Experts of a small language model.
Size: 11 layers, width 128, 24.4M parameters.
Experts: 64 experts in each of 11 layers, 2 picks a token, a sigmoid router, a shared expert of 128 neurons.
Training: a variant of Muon for the experts, 303M tokens, 4630 steps.
Below are experts of layer 5 (counted from 0) of a mixture-of-experts language model. Rows are named router (the router's row for the expert) and show model dimensions 0-127. Each number is 128 + 32 x the weight over its row's rms, rounded and kept within 0 to 255.
After each expert's rows: "comes after" lists some tokens at least twice as common just before its tokens as in all text; "gets" lists some tokens that make up at least twice as much of what it gets as of all text. This comes from a sample of Wikipedia text that the model never trained on. Tokens count by the router's weight.

# expert 28
router [ 92  91 122 105 140  60  97 174 197 177 111 157  98 171 174 108 132 169 161 168  93  97  77 139 181 136 107 149 105 108  91 136 104 131 126 101 105 160  73  89  75 169 109 151 162 156 168 106 116 113 142 150 120  73 157 149  89  56 105 105  82 156  73 129  90 110 102 124 104  52  81 146  96 165 127 157 108 140 180 146 143 148 122  93 123 119 151 161 139  99 106  96 176 108 153 162 121 106 128 101 124 141  73 172 124 111 146 165 149 143 153 185 151  88  94 193 148 112 147 166 119 112  76 134 130 132 114 136]
comes after: "1", "2", " ", "3", "0", "4"
gets: "9", "0", "1", "8", "2", "3"

# expert 54
router [ 98 118 152  74 130  80  93 173 166 163 145 127 111 157 143 116 155 157 144 169  91 127 131 177 135 186 134 127  98  84  89 103 128 147  87 104 114 140  59 123  86 109 109 113 163 162 156 100 112 107 142  99 149  81 126  87 132  64 104 148 128 132  70 152 123 143  77  87 149 121  74 168  87 135 149 137 173  79 182 109  70 137 122 107 129 169 108 205 118 125 101  95 160  99 132 184 142 115 134  62 154 163 104 152 113 153 146 171 137  98 199 144 142 123 133 177 135  96 179 173  80 116 164 120 112  91 125  85]
comes after: ".", " |", "-", " of", " the", "|"
gets: " H", " W", "W", "H", " He", "h"

# expert 31
router [ 80 102  92  98 129  76 132 120 125 163 141 122  86 156 134 115 131 192 170 172  82  69  89 154 149 164 135 169  94 110 126 165  89 115 134 105  80 124 100  68 152 169 149  71 161 167 150  66 139 106 143  88 186 100 166 134  81  72 138 103  68 169 122 165 129 150 114 114 131 101  72 106  50 123 121 116 138 122 165 105 131 186 139 131 113 116 157 120 152  76 114  82 152 112 134 193 150 151 164 113 116 137  78 155 170 102 140 143 133 103 157 129 207 158 120 150 144  72 159 162 118 143 121 113 111 112 126 160]
comes after: "S", "A", "C", "T", "E", "R"
gets: "A", "C", "R", "T", "E", "N"

# expert 49
router [109 110 112 107  98 139 104 142 159 177  68 120 104 195 218 134  89 109 142 146 152  81 141 151 142 173 156 170 134 110 103 138  60 124 142  89 125 112  82  78 106 202 111  81 117 116 137 101 127 102 117 116 118 122 170 100 112 128 192  83 123 168 103 135 140 159 121 119 177  67  70 122  81 135 129 126 172 101 167 106 105 138 118  87 105 163 104 181 115 160  60  83 165 118 131 183 127 125 120  83 142 116 145 146 114  97 147 202 165 131 156 147 154 128 123  96 155 125 168 172  65 110 154 106 129 141  99 122]
comes after: " B", " K", " J", " G", " H", " L"
gets: "or", "el", "h", "l", "e", "ar"

# expert 60
router [133  82 115  83 113 117  84 156 138 127 109  88  80 156 131 112 130 164 150 168  91 102 123 120 182 125 119 195 148 141 117 148  76 162  71  75  83 124 103 146 138 172 116 112 124 187 182 111 110 134 207 112 184 110 112 122 140  99  96 115 146 187  82  84  84 125 116  92 118 114 110 124  54 145 132 156 123 134 203 126 143 153 165 157 139 108  91 178 109  88 128 103 165 149 139 145 165  51 125 110 188 147 128 144 127 124 146 160 149 113 138 173 163 130  89 159 137 119 133 124  65  78 130  68 152 124  81 115]
comes after: " the", " a", " and", " his", " pro", " to"
gets: " on", " comp", " play", " en", " work", " team"

# expert 13
router [157 101 137 110 141 136  98 169 129 183 103 114  73 189 140  97 121 173 166 156 121  90 119 150 136 142 107 142  97 160 133 127 144 157 107 133  95 151  81  94 108 155 120 123 120 131 174  63 137 114 139 125 155  78 152 115  91 130  93 111  92 164  91 149  89 124 117  91 182 126  99 165  79 179 135  90  82 134 207 123 147 165 116 123  94 110  48 116 130  71  89 109 183 100 197 134 127 111 146  69 115 102 139 204 135 142 151 218 123 123 166 128 167  98  84 146 139 133 123 168 136 125  87 129  98  96 130 166]
comes after: "0", "9", "8", "1", "2", "7"
gets: "0", "1", "2", "8", "9", "7"

# expert 40
router [106 140  89 104  72  90  96 169 137 184 131  96  91 188 154 122 124 178  82 171 101  96 109 173 114 158 128 174 101  57 104 162 153 201 122 111 127  88  86 134 113 129 143  86 124 109 150 151 123 114 125 124 199 116 149 135  86 117 127 104 109 181  84  93  88 171  54 124 159  97  75 162 131 178  99 157 120 152 118 117  66 151 113  76 123 136 136 162 160  83 122  86 168 108 160 151 112  82 108  86 150 166 145 145 149 146 149 171 153 138 138 161 161 132 144 122 155 168 114 146  61  81 149  87 136 119 123 127]
comes after: " f", " l", " h", " le", " F", " b"
gets: "om", "im", "h", "ow", "ough", "g"

# expert 25
router [124 116 150  95  69  80 105 168 162 162 130 131 110 166 153  81 117 158 131 144  74  71  58 162 184 124 140 113 124  95  95 137 128 123 165 128 118 144 103  99 106 170 164 125 173 147 134  76 189  41 125 116 179  83 107  74 105  84 109 103 134 162  86 136  63 148  99 140 112 107 130 112  99 165 156 142  94 132 163 108 121 143 135 118  83 117 106 189 133 134 107 122 126  94 133 185 125 135  59  83 154 137 123 149 132 117 142 160 127 128 184 190 168 123 119  90 199 113 177 185 138  90 157 115 142 125 120 135]
comes after: "0", " —", "1", "3", "4", "2"
gets: " |", ";", "ep", " —", "op", "ip"

# expert 41
router [151  76 127  83  68  73  53 175 151 165 178 141 120 158 123  76 139 156 185 148  41  98 118 141 168 162 138 111  90 125 138 119 104 160 120 112 116 118 102  85 129 172 159  66 172 127 134  91 107  99 123 177 143  75 118 123 108  67 101 131  88 158  62 112 138 116 122 112 173 109 116 107 118 156 151 120 157  99 179  96 125 128 126 134  94 141 119 149 139 107 135  49 173  83 171 154 149 137  92  65 154 137 126 177 162 174 151 155 137 153 154 147 138 123 132 171 129 145 148 156 135  66 131 123 144 131  73 130]
comes after: " |", "3", "6", "4", "8", "1"
gets: "–", " \"", "/", " –", "°", " -"

# expert 57
router [ 58 122 116  30  86 135  98 127 122 179 131 142 150 133 178 127 111 168 166 183 109 119 124 199 140 202 145 131 191  89 118 116 119 110 137 111  72 182  79 114  99 106 126 142 134 137 142 114  88 132 133 100 141 105 136 136 101 108  96 137  89 146  56 136  72  82 128 121 137 136 153 135  90 197  79 115 138 123 118 121 101 157 130 119 121 134 133 113  65 101 121 133 113  95 171  97 121 105 144  90 187 134 148 168 177 133  90 148 139 114 139 138 167 153  87 170 194 152 189 168 155 114  94  99  88 138  98 112]
comes after: " of", " in", ".", " to", " for", " on"
gets: " the", " The", "'s", " his", "The", " it"

# expert 27
router [ 91 123 130  40  97  89 126 192 172 153 108 156 161 173 114  96 147 107 136 129 124 102 108 121 148 162  89 189 151 104 111 113 115 148 140 130  98 178  96 144 115 111 183  85 133 131 144  93 173 134 139  96 113  84 144 132 114  47 163 136 118 164  97 103 170 122 114 103 136  80 132  64 128 138 163 108 120 161 167 111  95 160 131 134  53 145 121 139 122 110  99 134 161  75 119 168 133 130 143  95 151 154 169 186 134 103 131 155 120 150 156 147 164 144  90 179 122 146 183 117  67  25  83 133 169 125 108 104]
comes after: " |\n", ".\n\n", "\n\n", " |\n\n", "|\n", "\n"
gets: "|", ":", " |", "==", "===", "="

# expert 6
router [142 144 129 111  82  42 105 158 170 150 119 110 105 164 172 100 107 149 150 160 133  91 138 180 178 110 119 160 107 103 140 122 108 174  80 109 127 138  76 107 124 127 113 124 123 165 161 122 139 115 147 140 162  96 150 113 167 109 130 106 116 144 127 164  92 108 134 131 128  91 119 174 125 167 131 138 120 106 129 106  30 184  90 160  75 132 155 202 120 119  86  74 131 140 119 154 160 129  93  93 106 105 133 158 188 125 104 176 187 148 131 194 133 158  92 129 146 136 135 123  67  34 168 101  83 119  82  85]
comes after: " w", " W", " b", " B", " f", " s"
gets: "e", "at", "ight", "our", "ad", "ee"

# expert 29
router [120  77 188  96 105 144 101 138 160 169 128 129  86 143 143  71 110 133 211 199 123 116  95 225 135 109  86 169 127 106 157 182 100 142 132  87  76 142  97 115  89 181 126 137 138 137 149 104 145  89 136 135 124  57 200 105  83 140 119 134 104 168 108  80 129 140  88 121  94 141 148 127  69 159  76 107 135 123 195 111 121 133 135 133 115 101 112 142 117 114 109 103 106  97 169 168  90  99  85  93 137 160  80 178 151 131 132 153 127 121 127 153 135 115 117 130 131 128 140 152 102  97 111  87 199 162 101 176]
comes after: " the", " a", " and", "ing", "'s", " to"
gets: " m", " d", " l", " t", " r", " o"

# expert 12
router [127  84 173  82 124  84 135 178 147 142  97 120  79 152 152 123 147 116 112 118  85 125 109 129 152 178 163 185 101  76 141 143 111 169 196  76 125 130  47 112 152 147 117 107 136 173 162 111 129  93 167  69 150  77 125 126 126 144 128 158 135 155 111 113  87 102 116 121 149 118 116  85 139 140 164 135 139 101 134  55  69 182 129 113 120 155  76 157 113 101  73 116 178  98 137 159 129  96  80 122 153 131 101 162 122 135 105 203 142 118 167 174 145  98 127 165 129 107 187 190 119 145  94  63 149  94  88 142]
comes after: " |", ".", "-", ",", ":", ".\n\n"
gets: " N", " In", " I", " Al", " O", "In"

# expert 9
router [ 87 137 136 119 133 112  45 159 143 172 105 116  91 132 119 114 133 162 158 161  97 103 166 177 181 183  87 107 118 137 115  94 130 137  58 114 102 127 115 123  52 159 131 152 155 129 166 110 168 107 132 112 186 117 106 117  91  78 135 119  76 160  55 163 158 168 101 140 102 122 134 131  56 179 112 121 163 137 187 126 144 149 117 109 112 124 103 175  69 116 135 123 178  95 149 151 123  95 141  82 159  86  83 110 133  91 140 107 191  91 158 128 129 140 136 146 135 119 186 181  55  94 154 142 162 133 130 151]
comes after: " the", " a", " and", " to", " was", " his"
gets: " c", " p", " b", " st", " w", " St"

# expert 35
router [ 99  84 160  81  98  96 114 138 138 155 130  64  85 199 144  93 115 141 170 147  97 150 143 157 140 157 109 206  88 141 153 159  36 165 135  92  83 149  61 112  95 164 145  98 123 114 177  94 164 112 140 160 172 118 154 125  68  99 125 109  81 175  75  63 121 159 124 103 134 109  98 107  55 148 160 129 134 131 152 161 118 173 104 115  90  92 125 185 107 112 116  97 167 147 163 178 133  88 136 111 138  95 151 131 150 150 144 148 168 118 143 174 141 129 113 126 153 112 167 170 126 113 142  81 129  95 127 108]
comes after: " m", " g", " M", ",", " the", " t"
gets: " un", "%", "°", " cent", " loc", "ast"

# expert 52
router [120 147  99 118 116 128  82 166 160 140 104 104 118 198 106 108 181 144 175 150 126 110 117 139 169 199 151 137  69 104  73 168 130 104 115  98 117 131  66 110 115 119 129  96 129 149 193  95 116 149 113  52 167  96 156  96 114 127 103  88  99 125 137  95 140  71  92  90 145  94 108 129 103 161 158 147 110 100 194 121  65 165 122  91 123 132  77 114 142 134 130 139 159 100 153 141 121  93  91  95 184 148 180 154 124  77 142 158 200 109 154 141 175 147 106 151 199 104 139 155 103 114 150 169 163  83  98 104]
comes after: " A", " a", " Ar", " an", " An", "A"
gets: "it", "t", "g", "re", "ward", "pp"

# expert 38
router [122  46  99 118  96 157 110 177 173 119 158 134 114 173 152  77 117 129 150 153  97  86 139 174 202 175 124 194 134 132  96 141 180 163 154 114  87 193 109  95 139 158 155  82 105 148 162  84 107 109 180  97 175 136 160 109  54  97  90 113 101 127  85 121  82  98 100 104 115  84 136  95  93 144 160 177 146 129 167 150  84 158 117 113  63 153 130 166 104 115 102 121 112 117 157 179 101 107 106 113 153 109  97 167 139 167 136 147 126  78 140 174 113 163 158 143 153 103 138 152  93 111 128 125 122 141  78 165]
comes after: " c", " C", "-", " s", "c", "^{"
gets: "ro", "i", "el", "he", "ou", " ro"

# expert 14
router [ 96 119 127 102 111  97  93 180 163 175 113 152  71 179 151 102 127 202 139 173  88  97  86 169 135 121 109 143 116 110  92 133 127 142 128 107  87 146  85 109  80  95 109 145 188 155 208 125 136 121 159 153 138 110 167 108  92 104 175 134  67 149  90  98  95 171 107 138  98 105 129  86 145 125 139 159 114 113 172 112  82 131  96 118 112  97 151 191 112  84  87 132 157  78 163 172 159 126 121  99 117 168 105 183 134 102  96 129 138 142 136 229 176 130  86 142 123 102 165 169 129 133 115  67 111  99 129 112]
comes after: "1", "2", "3", "4", "5", " "
gets: "0", "8", "7", "5", "4", "6"

# expert 48
router [121  68 146 140  99  85 124 117 101 172 129 125 100 163 143  85 179 149 191 163 129 158  92  90 180 127  69 208 123 146  34 127  98 148 133  81 123 100 125 138  93 169 162 144 147 164 130  86 148 130 105  92 116  96 127 116 131 123 113  96 110 163  76 145 125 107 106 131  97 133 136 126 102 141  73 132 109 142 140  48 127 196 101 101  81 119 133 137 135 129 102 118 141  92 164 149 170 119 122 138 127 105 131 200 159 157 167 142 148 140 177 143 135  86 119 187 174 114 188 205 134 119 147  75 119 104 134  93]
comes after: "ed", "s", "ation", "ing", "ated", "es"
gets: " of", " in", " for", " by", " with", " from"

# expert 61
router [125  59 145 118  56 134  78 159 179 176 151 130 155 170 130  88 168 137 149 142 120 108 135 178 156 115 110 142 123 134 102 121 119 167  96 117 131 114 100  90 141 167 110  86 184 121 138 129  91  46 144 122 148  91 150 161 143  44 135 137  83 207 118 141  90 117 112  57 140  99 121 149 135 133  97  85 119 134 169 157 123 124  99  77  73 160  86 130 125  79 110 127 122 107 142 132 119  72 140  65 135 124  87 166 137 135 125 123 184 139 153 152 175 161 126 145 153 115 159 224 154 139 114  80 126 107 108 132]
comes after: " No", "s", "4", "3", "6", "0"
gets: ".", ".\n\n", "'", ".\n", ").", ":"

# expert 58
router [139 129 107 132 114 110  80 159 177 214 134 104 105 164 136 109 142 110 112 163 106 158 130 151 136 174  94 117 113 115 127 136  53 194 108  89 103 187  82 144 110 184  91 128 159 111 157  94 103 133 101  92 118  80 142  94  92 108 135 106  95 162  58 117  83 117 162 139 142  97  74 123  87 168 115 143 159 132 177 127 121 139 172 114  48 158 124 157 132  93 134 135 129  88 139 126 147  80  90  83 142 114 134 174 142 129 143 159 141 104 183 144 134  70 144 163 138 133 222 184  87  90 136 125 116 166 123 132]
comes after: " ", " (", " in", "–", "2", "1"
gets: "1", " ", "2", "0", "9"

# expert 2
router [106 102  98  88  73  91 126 167 152 184 104  88 128 199 150 138 163 118 126 203  86 144 114 153 201 147 145 207  93 184  91  93 135 120  97  98 102 162  83 128 115 103 182 112 133 126 134  89 108 123 171 136 157 107 117  95 102 126 123 122 116 153 144  94 150 109 103 122 139 116 139 150 124 156  93 161 156 118 141 113  91 138  90 152 155 160  67 159 151 129 128 105 118  83 153 150 100 151  66  79 136  95  82 195 107 144  79 169 135 113 156 169 171  82  90 135 145  81 140 161  84  71 155 101 124 147  86 127]
comes after: " v", " T", " t", " d", " V", " D"
gets: "re", "il", "le", "on", "rom", "ear"

# expert 23
router [125  72 149 125 111  97 128 198 133 141 126 155  92 157 123  43 135 135 152 169  93  71 166 165 135 189 139 129 131 117 131  86 111 135 114  76  95 117  86  43  91 172 133 114 147 143 159 124 152  93 152 104 141 142 118 122  96 113  99 112 115 143 107  85 103 141  46 100  95  74 102 124 106 131 145 146 123 125 146 102 155 141 144 146 133 141  80 139 107  84 139 131 180  97 134 154 169 149 106 105 198 123 130 158 203 153 117 154 169  95 185 149 159 126  76 130 165 119 173 167  99  69 193  91 138 126  93 114]
comes after: " the", "ed", ",", " and", " to", " of"
gets: " at", " g", " on", " le", " up", " over"

# expert 63
router [172  70 109  70 119  50 115 153 186 152 144  57 110 163 186 112 129 110 165 133  92  97 125 148 133 146 140 163  85 148 121 173 142 185 169 111  92 156  77 120 147 183 121 144 141 160 141  70 162  97  98 134 152  67 150 118  76 108 100 142 122 151  94 152 137 156 118 122 115 122 100 125 129 179 112 189 130 114 146 136  85 134  63 106  79 134 120 141 121 108  91 125 194  98 151 119 161 111 125  74 118 140 111 117 164 170 115 181 203  73 127 161 170 114 111 163 101 139 147 147 163  81 136 133 116 113  85 126]
comes after: " M", " m", " D", " S", " T", "m"
gets: "ur", "ra", "ir", "é", " ar", " Ar"

# expert 7
router [161 131 115  91  97 146 113 185 131 160 153 102 125 122 144  96  77 129 155 158 115 102  92 159 138 139 151 117  72 129  81 124  64 138 115  40 138 176 128 110 102 141 116  93 133 141 159  74 184 132 174 143 141  75  96 118 135 150 111 148 129 123  99  85  97 154 125 153 186 118 113  95 106 151 130 113 115 155 184 107  83 228 122  87 126 116 145 170  96  69 115 104 143 100 190 167 159 140 119 109 146 143 125 138 136 123 149 168 166  67 124 169 131 113  86 113 175 155 197 156 101 102 127 141 126  58  80  99]
comes after: " is", " as", ",", " was", " and", " with"
gets: " a", " as", " an", " A", " one", "A"

# expert 21
router [128  80 168 132 128  90 101 144 179 170  76 147 151 194 126 119 140 120 109 140 129 107  51 165 110 121 166 131  62 140 117 116 151 174  88 124  95 131 125 110  84 113 159 140 151 165 181 136 175 127 117  93 141  55 125 130  90 118  87  40  83 144  44 134 123 176 128  85 126 115 114 141  91 183  92  99 127 128 178 116 101 177 107 112 143 129 140 168 111  97 125  77 159  93 123 146 145  97 107  70 174 114  95 126 161 139 134 145 107 135 198 173 148 155 113  97 189 111 147 163 149 138 110 146 135 110 145 108]
comes after: "\n", ")\n", ")", " |\n", ".\n", "5"
gets: " |", "-", "|", " -", " /"

# expert 1
router [105 120 119  67 116  59  86 180 141 181  69 135 139 155 145  98 154 144 116 146 124 110  92 202 134 175 112 158  59  92 129 104 120 163 126 155  44 170 131  83 131 116 125 138  94 158 138 105 157 136 113  51 121  59 139 123 128 128 100 174  79 158  88 156 138  69 145 145 163  91 103 135 121 125 126 121 114 172 184 103 115 163 114 123 102 139 113  79 103 133 103  75 162 100 151 127 129 123  98 119 157 145 104 125 111 140  98 147 159 110 146 149 185 100 146 193 146 121 191 181  99 117 168  96 108 142 104 172]
comes after: "==", "-", "\n\n", " (", "===", ".\n\n"
gets: " S", " s", "S", " n", "P", "s"

# expert 10
router [138  79 116  94 118 106  60 201 223 151 129  70 147 189 171 104 101 136 165 194 106 103 100 156 171 135 141 141  81  91  96 147 127 161 116  96 111 120 103  96  65 148 109 135 130 134 166  93 137 174 140  92 108  89 132 145  84 123 151 138  98 141  70 187 122 105 145 117 113  68 105 142 127 158 162 140 148 109 162 151  67 160 116 128 124  98 133 122 108  80 135 111  99  67 129 171 164 135 105 119 159 122 135 207 117 101 131 141 142  98 154 142 174 126  93 141 122  85 172 136 104 109 127  97 168  83  87 148]
comes after: " ", "1", "2", "|", " (", "\n"
gets: "2", "9", "0", "1", " ", "3"

# expert 50
router [102  99 130 128 146  96  88 152 147 152  93  93 151 171 120  47 188 173 163 149  76 120 132 181 155 156 127  86  93 139 122 156 140 145 117  71 103 117  86 128 107 176 117 141 130 158 145  86 112 120 192  96 166  86 113 118 125 127 104 134 114 164 129 161 121 161 115  84 149 103 130  80 147 127  80 144 129 122 138 158 130 134 111  85 136 166 158 118 138 144  95  67 156  32 172 133  89 102 109 109 158 155 171 146 103 121 134 180 116  44 175 204 141 142 112 146 150 134 154 183 130  49 122  87 108 127 136 121]
comes after: ",", "ed", "s", "ing", "es", "ue"
gets: " and", " to", " or", " which", " but", " who"

# expert 24
router [132 103 177  74 121  80 108 161 203 192 156 140 124 194 149  78 133 151 125 152  81 116 103 161 164 132 104 161 150  85 130 176  99 116 118 134  94 172 119  92  96 166 132 147 161 149 160  87 162 102 115 138 120 115 158 126  95  45 124 100  62 137  82 112  65 124 105 108 140  92  90  96 122 143 159 172 106 142 179 148 122 156 131  95 139 125  96 130 111  91  90 107 131 121 125 131 180 148 132  85 115 104 150 136 133 145 145 169 223  95 163 173 125 129 104 155 129  76 162 191  99 104 139  88 136  96 102 147]
comes after: " ", ".", "–", ",", " (", "/"
gets: "2", "3", "5", "4", "0", "6"

# expert 11
router [ 97 124 136 138  97 124 127 145 132 151 103  80  85 161 144  84 120 115 115 176  55 111 100 204 169 131 113 130  73 128  94 147 116 187 143 117  70 194  72 119 154 137 143 140 128  86 187  63 146 100 219 116 155 104 132 126  95 141 144  64 101 184  90 165 116 135 137 152 154 105 109 116  65 199 165 170 149 128 162 130 145 144 123 119  97 135  90 121 134 125 109 130 147 126 170 122 114 102 102 102 145 100 134 126 198 118 139 148 136 158 155 120 198  86 118 130 150 102 136 141  92  95 134 122 116  76 123  67]
comes after: " p", "p", " comp", " res", " P", "ff"
gets: "ent", "fer", "ect", "resent", "ort", "ct"

# expert 32
router [105 108 131  67  80 107  94 150 155 155 168 138 125 151 119  90 134 152 185 143 126  36 103 162 191 156 116 196 116 144 136 126 126 161 114 110 123 171  89 107 130 164  81  91 200 121 129  90 129 106 135 151 163 122 104 108 144 144 123  62 122 151  66 141 117 102 133 104 138  92  65 114 118 186 140 117  92 170 159 155 101 156 134  93 121 101 134 154 152  99 104  53 114  92 187 137 119  87 114  71 129 145 129 172 141 138 147 173 126 129 188 175 139  99 132 145 192  74 170 153 118 101 116  76 139 137 128 110]
comes after: "s", "6", "5", "3", "4", "7"
gets: ")", "\"", ";", "),", ");", ","

# expert 44
router [ 96 117 161  79 111 121 116 154 165 148 152 102 118 149 150  88 180 133 166 180  72 151 133 231 155 193 154 190  76  75 123 129 124 170 143 137 100 140  98 112  90 113 117 143 172 132 138  78 140 119 125  81 136 102 151  96  76 127 101 136 127 122  55 123 156 101 117  90  78 122  86  42  97 121 128 119  97  98 176  76 100 152  93 154 139 150 134 167 119 110 127 118 114 125 138 156 149 143 141  73 173 123  87 179 143  92 161 153 139 149 145 124 139 106  95 130 182 116 161 183 119 140 123  90 152  84  92 116]
comes after: " |", "-", "|", ":", ";", " ("
gets: " L", " C", " D", " M", " E", " F"

# expert 5
router [109 129 145  74 135 109 109 149 147 144 123 113 102 142 133  91 156 131 104 159  92 136  69 172 142 202 139 187 100 100 131 137  80 178 163 133  55 148  80 146  51 101 112  97 137 139 124 113 161  97 131 121 135  46 123 123 132  78 140 105 120 169  94 151 126 172 111 110 124 116  87 130 123 115 152 110 108 114 170  83 132 155  64  87 122 124 150 173  80 143  80 103 146 114 163 138 189  87 153 108 182  95 138 140 159 161 119 149 164 104 174 126 160 146 134 122 122 118 202 222 130 133 157  89 140 109  78 124]
comes after: ",", " the", " of", " \"", " in", ":"
gets: " K", " B", " V", " J", " T", " R"

# expert 46
router [ 57  83 169  84 114 108 134 136 167 165 168 120  86 176 179 127 139 190 156 145 122 122  82 141 169 133 106 145 156 166 108 115 111 143 112  62 103 157  53 126 131 131 165 131 141 142 130 100 152  70 151 114 147 127 152  87 116  46 127 117 132 137 120 155 121  91 103  55 132 117 139 126  49 180 160 188 144 141 166 143 110 178  52 112 140 152 131 147 136  72 114  61 135 124 172 128 133 119  55 101 165 109 103 181 135 166 130 140 175 148 127 134 134 142 120  89 132 144 135 151 101 108  96 104 142  97 120 119]
comes after: " R", " N", " M", " m", " r", " T"
gets: "ight", "se", "ie", "ine", "el", "e"

# expert 0
router [109  83 144  97 148 101  76 145 150 127 130 118  96 152 144 109 137 152 123 158 146 144 109 168 173 104 140 163 133 130  69 162  89 132 131 177  79 174  95  95 119 172 147 101 100 166 202 106 181 129 132 125 187 112 171 101 140 114 137 125 128 138  42 126 141 113  88 148 105  85 108 135 106 176 167 136 148 116 142 122  62 139 136 148  95 155  75 188 118 126  98  70 140 113 142 118  97 142 114  84 188 174  95 136 157 165 133 164 148 117 164 177 111  95  96 100 151 105 170 183 120 113 112  89 131  33  86 106]
comes after: " S", " s", " P", " p", " G", " c"
gets: " ch", " Ch", "ol", "um", "ar", " Pl"

# expert 56
router [111  56 148 129  89 112  67 141 127 172 137 124 112 139 141  73 128 131 187 178 110  62  78 154 168 152 132 137 106 130 121 142 114 122 127 131 135 140  86 104  91 148  87 136 113 132 187 111 118 136 110  89 136 110 152  57  98  78 104 127  90 213 109 116 105 164 103 126 173 110 117 169 144 144 129 180 140 175 194 102 148 157 133 125  96  90 106 190 102 111 140 110 126  71 183 175 142 138  98 120 190 114 158 144 125 172  91 145 144  94 135 218 138  95 135 118 113  95 132 131 115 140 131 107 125  86 162  61]
comes after: " the", " a", " to", " was", " and", ","
gets: " f", " h", " re", " he", " pro", " cont"